Experts of a small language model: vocabulary 5104, 38.9M parameters.
Below are experts of layer 9 (counted from 0) of a mixture-of-experts language model. Rows are named router (the router's row for the expert), down (a neuron's output weights, with its number) and show model dimensions 0-191. Each number is 50 + 12 x the weight over its row's rms, rounded and kept within 0 to 99.
Before each expert's rows: "raises" lists some tokens whose logits its average output raises strongly, later layers aside. This comes from a sample of Wikipedia text that the model never trained on.

# expert 138
raises: "ond", " than", "eter", "om"
router:39 51 67 62 36 51 42 52 41 41 38 62 68 57 60 11 39 53 29 34 49 69 47 56 25 61 42 48 71 58 62 50 60 59 46 53 63 57 54 57 49 65 42 68 42 47 66 52 56 54 44 19 44 53 66 52 53 42 62 54 57 46 65 44 52 54 39 56 49 20 18 57 68 49 19 37 44 51 47 46 67 50 49 48 57 57 66 61 66 42 63 53 40 39 73 59 48 49 50 58 34 53 40 37 52 31 57 63 55 39 28 45 82 48 57 53 48 45 47 51 63 38 64 65 52 50 44 38 64 55 54 69 38 57 63 53 41 52 30 66 53 47 60 37 55 48 52 37 51 60 24 50 58 42 40 55 55 48 28 69 51 58 36 49 24 29 72 26 59 44 43 50 58 65 35 50 48 46 44 47 44 58 48 55 50 27 58 38 40 40 63 59
down1:64 12 60 57 44 52 46 62 50 51 41 49 33 54 68 60 51 24 41 44 39 48 44 71 29 41 61 49 26 58 58 46 75 35 41 50 58 58 43 66 52 49 52 73 56 32 56 50 56 43 52 36 75 37 76 61 55 49 41 65 71 34 42 61 52 34 76 56 58 49 45 71 34 59 36 49 67 39 48 51 44 48 44 41 34 61 45 37 52 47 64 53 55 69 62 52 65 50 37 47 48 57 30 79 66 37 44 63 58 54 55 40 47 62 47 52 71 28 43 62 41 29 62 48 34 59 59 48 33 45 51 43 56 65 45 56 62 69 35 24 42 72 66 54 45 70 77 44 44 56 47 50 39 43 46 61 62 46 56 64 44 48 41 46 76 51 48 50 52 57 68 46 35 40 41 62 64 63 57 54 67 54 51 46 48 55 42 60 56 44 40 50
down2:45 56 56 45 68 51 34 38 51 49 44 53 52 48 53 55 69 54 32 65 66 57 40 51 52 58 60 74 36 78 43 46 48 62 33 65 60 38 47 63 34 58 59 44 39 36 47 40 60 46 36 46 50 37 49 57 49 34 78 37 63 53 63 49 45 32 60 62 53 45 66 62 30 38 33 46 28 54 63 70 48 53 47 49 67 41 48 40 66 49 56 54 39 41 53 51 59 44 44 60 60 46 68 70 56 76 49 43 63 51 42 52 39 66 61 52 54 33 35 46 46 33 78 38 40 31 51 52 49 57 50 65 43 36 27 54 71 73 58 37 60 48 40 47 44 39 50 61 52 66 62 53 65 56 45 23 46 75 49 29 41 64 37 55 52 33 54 30 57 40 67 79 50 41 41 59 40 66 52 45 28 79 50 61 45 45 42 26 43 46 57 60
down3:47 26 43 29 50 40 65 28 58 50 51 39 36 65 43 63 34 37 50 61 52 42 54 66 44 71 55 21 58 54 65 42 55 57 46 50 41 35 51 50 41 66 51 47 47 39 54 42 34 63 39 51 69 47 49 59 53 52 44 31 49 46 60 50 55 44 68 45 65 55 39 55 37 71 43 25 53 50 49 66 57 59 30 46 44 75 37 47 58 74 63 53 54 36 55 48 64 50 71 58 51 27 33 70 68 40 67 56 74 66 51 27 29 55 55 47 48 61 49 61 51 56 44 43 50 84 45 51 39 43 41 44 58 42 38 35 61 46 45 22 38 48 81 49 47 48 48 58 70 69 53 44 44 45 32 33 25 53 17 42 50 39 52 70 60 34 59 43 48 42 38 47 64 37 57 50 37 54 48 37 64 47 40 51 54 57 51 49 40 35 45 40
down4:48 36 59 57 61 32 61 64 42 35 59 45 59 49 50 60 60 45 76 46 57 37 30 57 71 64 69 43 39 52 35 52 37 70 43 73 61 51 53 43 49 37 34 34 63 50 64 46 31 54 45 61 48 48 62 41 44 36 40 53 52 68 52 55 45 51 64 41 19 34 61 57 48 59 42 45 59 57 47 49 45 63 47 60 55 79 31 41 64 52 50 43 34 31 61 81 46 66 30 43 55 53 41 41 66 68 49 54 65 53 38 49 68 33 51 56 56 65 32 25 41 43 59 53 40 51 27 18 59 51 50 54 76 55 65 46 53 35 74 48 47 61 45 41 55 55 50 56 61 58 61 63 51 31 53 46 65 60 51 47 53 64 57 45 62 34 40 61 49 51 51 46 64 43 58 10 48 67 45 51 63 52 63 40 42 25 57 61 52 62 41 58
down5:65 61 55 43 51 65 37 66 49 78 29 50 53 53 38 77 63 42 32 46 48 54 41 55 59 42 44 42 48 35 59 56 61 46 44 51 47 49 22 37 31 60 51 63 37 49 34 43 65 46 61 56 69 56 58 67 39 59 31 50 49 62 49 54 61 52 55 54 68 59 69 40 36 54 67 41 69 26 63 56 57 38 49 57 65 49 63 54 64 50 58 54 52 64 44 46 72 35 40 50 43 22 51 45 44 49 31 90 53 43 49 49 59 30 50 43 49 32 35 56 44 53 45 36 48 70 62 47 60 47 57 38 26 46 36 56 49 59 38 51 39 58 31 62 55 66 33 46 71 29 51 49 55 44 59 43 45 51 52 47 31 49 62 65 60 39 43 54 71 45 62 25 50 33 67 45 22 50 72 44 65 52 41 42 40 45 71 44 52 46 50 24

# expert 27
raises: "\n", " In", " As", " He", " His", " On"
router:55 49 67 45 48 61 34 51 48 52 49 36 47 61 47 31 46 51 43 67 55 47 46 60 33 60 41 65 41 76 73 47 71 51 44 42 36 36 41 62 46 68 45 64 65 41 41 31 59 58 49 37 57 58 62 55 53 31 52 49 39 37 60 53 56 39 43 54 32 34 33 65 55 61 36 31 27 29 53 37 67 50 59 43 75 68 57 54 62 40 50 33 39 52 46 56 47 70 51 36 62 49 39 38 60 35 71 51 41 42 19 61 58 43 49 70 62 07 49 62 45 48 43 68 40 51 44 29 51 59 37 33 48 50 55 58 34 42 44 75 60 41 78 57 55 61 48 35 49 60 30 43 48 32 46 60 32 45 44 61 56 63 33 29 41 40 71 60 50 56 51 59 55 43 40 47 62 47 49 56 25 43 41 43 36 46 43 43 42 43 55 40
down3:65 48 65 47 58 33 51 41 40 41 49 36 65 54 62 39 51 69 48 51 29 59 35 62 47 51 33 52 34 43 58 32 56 32 48 57 45 58 62 66 58 58 55 41 66 28 81 48 52 54 62 50 37 64 43 66 42 57 41 51 45 39 64 51 67 48 50 59 54 58 41 55 54 73 45 60 61 67 38 43 39 52 30 61 51 63 60 37 27 57 69 48 33 26 40 39 64 50 32 52 57 41 66 46 52 46 29 59 25 41 64 59 61 39 46 55 39 80 44 32 38 67 65 45 47 46 41 60 59 51 62 58 38 48 63 51 49 60 70 60 32 41 59 52 49 43 28 51 51 43 63 64 52 60 28 42 40 37 46 51 55 59 47 55 49 65 22 55 69 47 91 34 43 54 43 44 56 56 40 72 28 68 50 48 42 60 34 42 56 46 52 66
down4:53 42 49 56 52 32 40 67 60 64 55 56 37 42 50 58 40 58 52 53 55 35 55 58 48 33 52 46 46 63 42 48 14 60 52 62 43 63 56 48 57 56 40 38 61 47 61 30 50 68 67 65 59 43 41 38 65 57 51 62 43 39 37 51 57 51 55 54 37 50 39 54 42 49 42 53 30 39 62 47 53 42 50 68 44 51 60 77 64 51 66 60 58 47 30 58 59 59 48 46 59 35 63 60 42 53 30 78 56 51 45 66 51 37 56 52 40 37 59 57 45 27 52 45 48 36 62 37 36 54 43 38 26 44 52 43 44 47 37 57 39 51 39 26 37 56 59 41 27 25 44 53 41 61 55 95 40 56 31 32 46 53 71 49 63 36 66 55 63 35 41 57 58 27 40 59 34 71 42 49 63 30 58 22 29 54 49 47 60 43 39 24
down5:30 46 19 53 45 51 35 54 51 30 44 42 54 49 43 60 60 47 32 48 60 61 48 49 60 31 59 63 37 65 49 57 47 51 44 73 34 38 73 56 49 48 44 29 47 52 43 55 48 37 49 56 44 44 39 55 46 54 58 51 52 57 58 40 54 50 48 57 32 67 59 66 78 60 56 68 45 38 66 47 86 48 55 46 48 39 63 42 69 41 89 59 34 61 36 35 60 53 73 25 27 47 40 59 32 51 49 57 58 40 73 48 43 47 59 71 66 73 50 53 52 60 64 66 59 39 56 44 38 50 53 44 45 60 39 57 36 50 34 83 47 43 57 47 51 28 42 51 45 57 50 68 43 52 46 80 31 32 58 29 50 42 38 39 57 51 44 30 57 34 54 60 57 63 52 37 56 52 52 68 56 44 55 58 43 47 63 46 70 61 45 44
down6:53 27 70 54 49 52 35 34 47 33 60 62 56 59 50 36 67 71 32 53 40 48 48 57 50 47 34 64 48 41 49 67 32 53 43 51 45 40 70 46 62 62 53 39 32 60 63 57 83 44 59 42 42 36 61 54 56 56 30 54 53 70 33 44 38 42 60 52 53 67 48 48 43 51 59 38 33 60 37 39 29 62 30 35 44 51 42 22 29 59 58 46 51 40 60 44 47 37 48 34 46 65 68 33 67 59 63 49 52 60 49 66 57 36 48 56 55 69 58 36 49 70 45 44 57 70 47 67 52 28 40 58 55 44 61 69 47 50 53 32 35 23 44 59 50 44 51 55 63 47 52 42 50 45 51 39 39 63 50 57 63 68 46 70 47 56 58 74 60 27 80 26 35 60 57 59 45 53 34 55 46 63 33 59 46 69 48 41 48 29 51 36
down7:66 57 45 29 68 63 50 62 53 65 38 42 36 56 35 30 47 42 62 44 23 45 64 33 40 62 35 68 29 53 62 51 46 20 39 56 61 54 41 38 60 52 54 53 50 35 33 61 45 65 42 70 58 65 22 40 37 50 51 32 58 45 57 64 53 57 48 54 65 54 27 56 56 34 45 55 37 49 88 64 45 48 46 60 67 28 63 41 47 61 63 43 45 56 49 71 59 58 41 47 39 54 49 40 55 39 34 59 47 61 53 55 48 54 49 51 40 54 85 43 53 57 39 53 55 51 32 44 32 39 61 59 47 68 65 72 52 56 42 37 35 53 43 48 69 56 36 57 48 56 51 34 47 61 56 43 25 45 45 44 37 30 45 60 44 64 28 46 57 52 56 43 48 49 42 30 47 51 54 41 50 62 42 49 67 45 34 42 42 76 54 81

# expert 48
raises: "B", "==", "S", "N", "===", "In"
router:45 66 50 60 47 29 38 50 27 35 35 47 61 60 69 44 46 55 49 30 57 60 50 53 41 60 60 70 53 61 54 32 59 67 39 53 38 57 41 65 41 53 41 64 64 48 34 35 58 60 36 38 48 51 63 56 52 35 60 50 47 51 61 51 30 56 42 52 35 43 52 50 62 46 43 38 18 46 44 45 69 57 52 54 72 61 73 59 80 35 46 60 38 51 60 45 51 52 46 54 67 29 34 41 48 73 75 40 47 46 34 39 56 60 61 52 45 30 50 42 54 24 56 72 59 42 42 53 61 54 39 39 29 46 52 65 41 29 35 58 62 51 60 51 32 64 36 45 64 81 49 30 35 22 49 66 55 45 58 54 47 66 40 34 46 38 76 45 41 50 40 54 47 64 47 42 67 43 34 43 40 53 39 52 44 41 54 33 38 57 60 69
down1:32 81 64 43 58 69 46 61 51 34 69 44 32 65 76 60 31 51 58 89 57 49 52 47 48 46 59 27 47 44 68 65 53 43 35 47 47 39 53 61 36 47 36 27 33 64 60 53 49 63 32 65 30 52 48 61 42 73 66 47 52 53 63 47 65 24 45 58 47 56 31 42 58 60 77 49 65 51 41 61 53 53 38 60 43 52 45 33 66 61 43 46 25 64 42 73 55 58 63 59 49 45 37 68 41 37 45 51 68 60 62 44 48 50 52 39 54 51 82 62 45 49 37 43 25 45 67 29 55 46 47 53 48 48 55 64 52 54 46 53 72 70 47 51 52 55 49 47 63 48 53 43 40 47 42 64 47 43 62 50 61 45 73 31 57 55 55 47 46 62 43 54 28 37 54 47 51 60 38 47 39 48 46 54 70 69 40 35 55 65 56 66
down2:57 49 44 29 34 34 38 75 57 48 52 61 52 47 38 39 51 63 56 52 34 51 60 64 44 61 51 33 57 45 24 45 31 28 47 58 54 46 45 42 60 56 42 39 56 50 22 56 48 29 43 00 36 33 53 54 58 37 64 76 53 53 48 58 50 56 40 71 42 43 57 54 53 49 46 65 37 53 58 63 42 56 60 35 66 31 41 56 61 50 55 56 45 61 34 60 67 59 36 40 56 44 40 66 50 41 51 49 69 57 66 53 48 33 50 62 40 28 49 80 55 44 45 58 62 65 63 56 55 30 52 57 41 55 36 37 60 62 46 59 54 47 54 50 47 43 61 68 56 45 42 48 31 51 49 35 52 23 69 48 57 61 61 34 53 38 56 28 45 38 43 55 42 45 54 60 50 63 48 36 53 44 58 62 36 87 46 47 66 55 54 61
down3:51 50 52 41 50 45 50 57 39 59 29 63 39 47 56 42 57 39 46 65 43 45 40 51 41 74 40 39 49 67 30 46 43 45 36 37 33 70 57 52 42 31 39 50 46 28 41 32 71 67 49 12 65 41 53 50 38 54 75 52 62 38 50 57 49 57 53 34 42 49 24 28 67 45 42 66 55 64 63 39 61 48 44 32 49 53 41 63 40 30 71 50 66 35 50 21 40 41 48 55 43 50 39 59 70 67 52 37 62 44 56 54 46 50 72 51 25 52 53 47 42 43 61 60 34 55 48 41 53 55 65 41 51 51 49 56 43 31 57 71 50 39 72 25 64 41 69 50 51 56 41 44 70 26 58 53 38 56 58 40 59 42 69 59 62 53 57 52 58 60 17 25 59 60 50 37 47 55 34 43 57 56 53 51 39 64 57 33 41 42 49 51
down4:48 48 37 34 55 48 45 64 67 28 43 42 52 33 40 49 52 40 45 41 63 46 55 52 40 54 34 37 53 45 67 26 72 51 53 66 38 56 46 43 77 40 54 33 71 51 53 53 50 62 36 49 60 41 47 75 52 50 40 42 47 43 42 25 50 66 51 41 53 45 68 56 33 28 65 75 45 73 60 59 56 37 41 50 50 30 18 65 51 45 35 67 41 55 68 49 69 36 57 51 53 50 71 56 40 33 59 69 44 56 48 68 49 58 54 63 53 59 58 43 44 80 48 45 56 85 45 60 22 34 45 55 60 46 50 36 47 44 37 50 64 45 51 51 61 53 42 47 65 44 39 47 41 62 53 62 65 61 62 44 45 69 44 55 78 76 62 44 47 49 41 62 36 33 63 47 43 50 45 44 45 55 52 38 55 48 55 27 41 48 67 69
down5:44 36 59 60 27 39 46 43 68 82 55 59 35 82 51 30 37 48 71 50 59 34 56 63 60 43 52 50 63 48 37 40 37 37 70 31 49 58 66 37 70 46 38 47 51 70 73 51 38 48 56 46 35 59 49 39 55 68 50 35 53 61 44 45 35 51 49 49 44 38 49 37 48 37 70 10 79 40 62 56 39 39 44 41 58 68 66 49 32 75 41 53 44 48 42 58 43 74 71 51 44 47 61 47 48 52 50 32 44 45 45 38 38 32 36 61 52 43 55 61 48 43 36 51 62 42 59 39 75 61 60 52 53 44 46 59 35 42 40 40 48 47 38 71 42 45 38 52 37 58 54 51 43 39 41 35 64 66 50 49 62 59 68 26 57 55 36 61 59 50 70 63 35 64 53 32 51 65 60 63 43 43 41 50 36 60 52 55 41 52 49 37

# expert 112
raises: "in", "ini", "iff", "ins", "ina", "au"
router:41 60 63 72 55 48 34 49 51 36 32 41 55 62 67 24 35 77 40 56 45 69 41 52 44 61 62 56 68 66 71 20 45 43 37 30 46 40 49 65 40 73 52 59 46 22 41 50 67 51 63 18 61 47 57 42 63 34 56 44 39 36 48 51 55 39 29 43 39 28 31 59 39 38 23 27 41 37 36 35 55 51 56 48 64 42 49 57 53 23 42 54 33 52 50 47 62 56 34 43 29 50 57 43 46 60 72 33 53 53 34 44 62 47 43 54 41 37 34 55 48 51 51 67 54 58 41 44 33 56 43 41 43 47 52 52 43 44 33 58 49 51 59 40 45 57 44 49 63 71 49 49 55 28 50 66 53 39 30 60 57 61 36 28 51 27 51 55 39 42 56 77 55 42 38 49 43 50 50 52 35 63 56 51 43 45 35 46 35 62 48 50
down0:51 62 28 46 42 42 57 44 63 37 66 52 35 61 72 65 65 49 39 39 34 53 54 33 34 54 35 57 56 54 60 59 49 35 56 47 42 65 59 49 64 54 45 39 55 51 37 40 44 24 68 40 55 64 42 23 70 39 64 44 73 55 49 48 64 58 45 48 56 63 38 66 58 66 51 31 35 58 58 63 77 55 48 48 48 48 34 43 47 70 42 49 64 71 53 31 32 71 47 31 47 68 56 19 36 54 52 54 48 34 46 23 49 67 49 39 45 57 67 43 60 61 31 49 47 58 37 35 25 77 47 50 51 42 49 56 64 47 56 43 54 50 70 31 43 26 62 54 66 46 43 39 46 54 79 65 59 42 62 27 54 70 43 40 49 55 45 59 30 57 54 43 58 44 54 43 48 52 40 55 49 66 52 53 61 44 45 45 40 65 32 47
down1:40 53 48 59 38 63 54 54 45 47 44 33 51 45 42 48 47 77 51 45 44 36 56 57 25 60 49 51 44 67 40 66 63 59 56 34 49 44 52 63 42 47 73 45 47 33 43 46 65 55 39 49 56 74 63 55 51 64 54 30 69 46 57 63 53 47 43 50 56 34 43 25 44 79 72 44 66 61 48 48 37 50 79 38 47 64 43 40 39 64 73 35 45 54 49 51 34 61 54 74 50 32 38 49 55 71 55 42 43 37 61 49 52 40 54 64 22 42 38 69 68 31 43 48 43 44 50 48 48 63 41 49 55 78 57 45 54 48 67 45 23 71 63 70 43 27 49 38 43 27 55 25 65 48 41 58 56 46 59 68 69 48 42 54 44 46 68 39 54 53 56 51 42 55 42 53 50 49 43 51 47 63 61 48 67 68 35 42 25 58 23 48
down2:69 46 58 46 31 51 44 63 60 20 49 36 49 31 45 49 52 36 58 65 55 44 58 53 45 37 58 39 56 74 54 82 38 57 69 46 71 74 54 63 67 44 48 64 67 57 60 63 54 44 51 57 48 37 49 34 51 58 54 64 67 44 51 68 47 70 55 38 59 66 33 54 66 35 37 55 64 61 30 55 61 74 62 91 59 45 43 53 38 48 47 54 63 48 57 45 63 56 41 58 47 57 51 60 49 30 38 56 69 36 43 44 28 47 59 40 44 37 47 69 47 54 36 42 39 38 57 42 47 38 61 23 42 55 76 60 45 48 48 65 50 52 64 54 52 59 61 61 59 68 50 57 58 25 54 64 59 45 43 54 41 51 41 40 48 66 56 48 41 52 52 22 59 34 63 66 22 57 45 53 48 55 33 58 67 29 54 58 49 56 53 37
down3:42 44 57 51 42 56 51 63 43 70 37 58 36 58 49 43 45 36 44 51 42 56 45 64 40 42 54 51 50 52 38 44 35 40 43 31 52 62 47 53 54 59 70 52 52 36 29 37 45 10 54 42 47 65 44 59 53 26 54 50 38 49 44 24 64 33 53 53 61 70 52 53 63 47 67 67 47 82 56 69 67 54 47 67 71 57 40 59 31 41 40 47 50 79 53 26 35 47 34 43 59 44 64 52 46 40 64 51 49 59 46 77 44 76 56 51 55 56 59 52 44 59 57 63 60 71 49 67 55 44 39 55 51 48 40 53 69 53 65 62 54 47 37 36 67 46 48 40 48 33 53 54 18 47 55 30 70 23 43 41 67 49 32 44 39 40 20 54 62 43 48 61 55 57 52 44 46 60 31 64 47 31 48 37 64 38 60 53 41 40 53 52
down4:55 57 45 40 55 42 60 58 64 59 41 22 46 43 35 53 64 50 51 24 59 61 42 52 61 34 56 54 47 44 52 43 21 56 45 58 51 34 63 41 47 42 35 55 41 66 41 67 55 35 54 48 36 41 55 52 56 58 53 66 43 68 38 57 42 54 43 46 38 76 43 55 53 26 47 51 44 57 56 44 20 68 23 34 55 57 58 33 50 36 49 45 42 37 48 87 37 61 57 40 36 43 36 73 60 67 45 45 67 53 50 56 43 43 77 67 57 60 42 59 22 47 61 63 38 66 60 52 36 37 46 64 65 52 57 35 62 55 56 48 51 45 44 46 67 64 37 46 67 45 51 43 33 44 63 40 31 44 68 37 80 43 65 36 47 57 60 74 42 54 39 55 44 59 41 30 45 56 38 50 55 48 52 55 57 39 46 41 63 38 49 80

# expert 40
raises: "\n", "|", "The", "In", "===", "-"
router:29 57 42 72 42 55 48 34 65 48 42 55 64 63 53 38 28 72 46 37 57 58 68 41 42 61 41 53 50 68 71 37 48 40 36 29 50 30 46 63 30 53 44 68 44 39 41 50 54 48 57 41 64 48 78 51 66 36 74 56 48 56 58 53 49 28 36 53 45 34 22 68 54 41 40 44 43 49 46 48 69 70 54 56 65 42 54 50 61 31 67 40 51 45 60 44 36 46 34 54 68 58 46 48 59 50 66 45 43 33 28 58 78 29 33 51 41 38 55 58 67 51 51 65 45 42 46 46 53 61 40 33 31 46 56 61 26 38 42 57 59 64 59 57 62 52 55 52 59 58 44 34 60 40 48 66 29 50 38 59 63 53 30 31 37 36 63 44 31 60 37 65 71 76 36 53 49 55 42 59 57 41 45 44 50 40 53 52 44 53 55 71
down1:49 55 20 49 47 82 45 60 70 58 54 56 52 46 50 84 51 51 62 46 52 47 64 40 46 52 43 43 20 62 47 46 41 46 47 54 45 44 51 53 57 44 49 48 50 47 56 46 54 62 60 99 56 52 63 49 56 50 21 48 53 49 38 43 44 33 60 47 59 31 46 51 54 67 62 64 52 38 67 53 56 61 33 47 66 48 45 58 42 48 52 60 56 66 40 45 52 29 70 39 50 52 47 64 49 43 53 68 45 44 51 55 53 43 23 52 45 54 52 64 46 55 50 52 47 51 46 49 48 52 81 43 49 46 44 45 49 61 59 46 42 54 42 35 56 51 58 53 24 49 41 46 72 35 54 49 42 28 47 37 41 48 49 48 65 53 57 50 50 63 50 38 57 38 57 39 29 56 45 51 67 53 35 54 44 43 57 48 46 59 54 46
down2:54 60 13 53 46 62 33 48 81 58 48 64 49 60 64 76 39 45 57 40 54 60 64 56 23 59 56 41 60 31 39 61 55 42 39 37 57 62 50 53 58 31 54 48 48 49 45 48 44 66 49 90 48 45 52 49 39 38 28 58 57 57 38 32 43 60 51 44 45 48 76 40 47 45 64 70 38 24 56 50 61 50 58 39 54 54 52 54 53 65 43 44 56 51 50 26 54 55 78 45 54 54 36 79 54 55 50 37 53 39 44 38 29 47 16 44 37 40 51 70 44 50 57 51 55 55 48 36 40 59 43 51 49 43 39 47 44 69 45 29 60 60 44 56 64 55 65 57 31 63 61 40 72 38 47 54 48 29 35 25 56 42 63 51 61 39 56 55 38 44 58 60 43 64 60 31 48 41 39 26 61 46 49 55 38 56 61 53 55 51 56 36
down3:48 46 76 53 47 35 46 41 09 56 46 42 47 46 57 23 55 53 33 47 54 52 30 63 61 35 58 55 70 46 50 51 50 48 58 42 42 56 53 56 51 50 53 62 52 45 53 43 43 38 33 00 40 39 33 43 57 43 58 44 43 54 59 60 50 57 45 48 42 84 56 45 51 26 32 29 62 66 45 50 42 30 67 51 33 61 56 46 55 52 52 32 43 34 67 52 45 85 41 58 42 31 47 35 38 45 43 31 58 52 63 53 46 63 60 47 50 57 54 24 55 50 50 55 49 46 56 54 55 26 05 56 54 53 62 58 45 41 32 60 56 46 64 65 38 46 48 45 67 44 57 52 26 59 36 57 45 66 47 63 61 50 52 61 33 52 52 53 46 52 51 70 43 66 45 60 54 50 42 63 43 55 56 47 39 48 44 54 46 61 43 62
down4:54 43 78 42 62 15 62 48 27 57 43 38 52 61 50 16 56 52 46 43 49 46 47 58 52 54 55 55 76 42 59 54 49 48 54 47 59 67 49 51 47 53 42 48 48 52 58 41 50 42 49 00 46 35 41 50 48 48 81 42 44 46 59 50 52 53 43 51 48 79 67 39 49 24 37 27 53 55 49 51 44 38 60 46 50 51 54 37 62 55 50 50 35 40 60 60 52 62 35 52 47 38 50 51 49 46 39 45 55 62 48 45 49 55 58 46 53 63 56 38 56 44 42 47 49 52 44 48 42 47 10 61 47 53 60 49 44 47 37 53 56 40 62 65 49 44 45 38 60 49 41 46 42 63 50 50 49 68 58 59 51 57 51 63 48 45 49 53 54 46 61 54 44 57 38 57 78 38 59 62 35 47 62 36 41 50 39 63 52 48 48 55
down5:72 43 30 37 55 59 57 62 52 43 57 49 26 57 43 72 47 44 47 25 58 63 66 58 43 41 33 36 56 37 59 59 38 49 90 64 58 58 36 38 55 58 56 40 45 31 63 35 20 42 71 57 48 25 54 29 64 54 29 48 46 52 61 57 51 49 62 37 66 61 68 46 57 69 59 61 64 44 53 66 41 57 62 46 63 49 42 64 57 50 33 46 73 31 55 59 42 45 52 37 52 64 55 54 51 39 59 39 56 37 79 47 45 47 58 60 41 51 43 67 41 43 39 49 54 41 59 35 38 57 51 54 52 44 60 41 58 37 60 48 51 67 45 48 56 61 46 47 74 29 69 43 39 35 54 39 52 61 49 61 41 40 33 72 36 62 55 61 49 56 46 57 50 19 66 50 26 66 59 54 64 35 27 56 54 45 52 58 51 50 57 35

# expert 122
raises: "able", "ts", "ability", "wn", "cast", "fl"
router:31 54 70 60 40 49 52 48 45 34 53 49 50 68 53 38 45 71 51 42 68 43 55 46 46 56 52 53 72 65 50 22 56 55 53 36 49 20 42 65 44 63 43 73 55 39 54 49 68 43 31 42 64 54 51 50 52 37 86 58 57 39 68 57 54 38 35 60 57 52 39 60 47 45 37 50 26 33 23 33 49 47 48 49 60 68 50 45 47 25 53 28 56 40 55 43 29 56 47 45 64 36 56 48 62 57 70 24 33 59 39 63 76 41 67 54 62 33 53 49 52 40 51 75 43 45 33 50 49 63 63 37 42 35 58 58 39 54 44 68 48 55 62 52 37 53 45 34 62 61 31 43 45 44 40 52 56 42 25 64 60 67 38 48 52 24 46 60 43 51 40 48 51 61 31 47 60 70 42 67 41 63 40 50 54 31 51 44 46 33 55 51
down0:61 46 49 53 59 53 50 48 45 63 47 44 37 54 71 43 57 58 42 45 60 34 70 51 45 35 56 36 67 33 46 66 42 53 57 73 49 51 55 78 22 56 45 48 61 50 58 62 39 42 38 37 71 46 35 66 53 42 60 55 53 61 58 55 41 49 55 30 71 53 63 23 40 37 67 48 31 43 57 36 34 75 31 52 53 36 24 48 41 79 70 47 53 80 58 47 36 60 49 32 39 47 47 66 55 49 49 66 38 52 46 57 53 54 51 59 49 34 32 49 65 44 54 53 58 63 58 51 56 52 37 64 51 40 63 56 60 49 50 57 21 64 60 51 48 55 32 54 68 51 41 32 51 61 45 62 47 56 34 76 29 61 51 43 41 41 38 64 60 53 54 42 44 64 51 55 48 25 36 40 62 44 57 59 50 50 68 53 88 38 42 35
down1:74 48 39 58 35 48 45 47 42 50 75 46 28 63 43 54 65 43 39 60 32 74 62 47 59 33 45 61 36 53 42 80 67 37 50 44 63 43 33 30 51 44 61 66 31 38 46 35 62 71 45 70 67 67 60 51 56 55 38 55 72 50 41 42 65 66 56 32 49 50 56 36 50 45 32 60 49 60 55 46 53 63 43 43 56 49 50 36 50 40 36 41 48 41 57 34 38 61 49 52 55 61 43 60 61 36 67 49 51 60 60 43 44 42 42 63 49 72 54 46 50 38 50 45 47 40 40 59 36 44 39 37 60 81 44 51 53 65 59 60 45 13 51 54 37 36 47 19 66 40 49 72 47 34 58 45 49 58 64 51 66 49 53 37 43 49 56 53 74 58 75 40 45 45 42 63 54 45 47 48 52 27 69 59 47 73 60 60 31 40 63 32
down2:55 50 28 52 55 39 73 54 47 61 41 54 50 50 70 71 35 58 40 60 55 43 51 58 44 45 55 56 73 46 53 28 71 34 35 42 58 54 53 27 53 47 53 42 37 45 48 44 23 24 40 48 86 57 42 57 53 61 56 57 47 46 41 49 44 77 36 63 58 50 43 38 48 35 53 58 47 21 41 36 46 39 54 57 44 67 69 73 29 52 32 55 63 47 38 57 62 55 61 72 60 53 34 83 61 50 56 44 30 60 33 43 77 47 47 57 52 58 47 52 38 35 50 33 54 48 62 59 40 41 41 63 67 32 40 30 44 48 44 38 57 49 22 57 67 58 38 43 41 46 32 37 38 30 34 64 44 49 37 44 54 52 53 56 50 50 52 50 47 57 37 37 71 52 29 46 57 48 44 49 45 31 43 66 44 54 41 47 52 32 46 67
down3:81 34 44 52 46 56 51 69 32 39 36 65 35 29 58 53 54 51 37 29 52 81 45 63 47 50 46 48 83 48 26 57 55 45 65 48 54 55 65 28 56 50 40 40 18 46 46 35 53 49 75 50 57 51 59 68 34 33 61 52 43 63 62 43 34 53 40 36 38 41 42 62 57 46 56 49 57 41 51 47 58 55 66 49 44 55 36 45 27 62 55 50 47 39 39 70 43 53 59 62 60 36 42 50 66 57 57 41 50 58 58 62 51 51 42 64 42 52 31 31 41 69 47 57 47 21 49 53 38 65 38 70 27 39 57 45 52 48 50 59 53 60 43 53 53 66 51 29 53 48 53 33 36 38 36 26 48 45 53 53 59 52 58 77 52 52 47 47 37 45 40 25 52 58 33 63 36 52 52 45 63 34 31 60 52 63 67 64 24 47 65 52
down4:60 48 52 59 64 27 41 41 69 42 70 29 44 42 53 44 30 48 26 25 50 41 60 50 47 56 58 31 53 58 69 48 51 44 31 74 27 56 63 37 65 64 40 58 12 62 48 71 45 57 29 53 58 45 38 61 61 81 57 57 31 50 25 40 37 76 38 56 43 58 56 45 33 55 64 51 66 51 64 50 62 63 55 59 49 65 54 49 43 61 49 64 58 40 74 61 50 43 42 48 45 57 53 59 47 59 41 44 65 51 49 54 53 49 36 46 53 76 58 34 26 49 51 29 33 72 42 60 55 38 47 46 62 52 49 35 52 62 53 36 57 48 47 50 59 48 49 38 55 58 58 69 47 53 67 58 56 63 66 45 44 40 34 56 67 64 53 61 32 40 42 45 58 61 42 40 59 61 42 44 64 59 39 56 40 43 53 45 63 61 74 30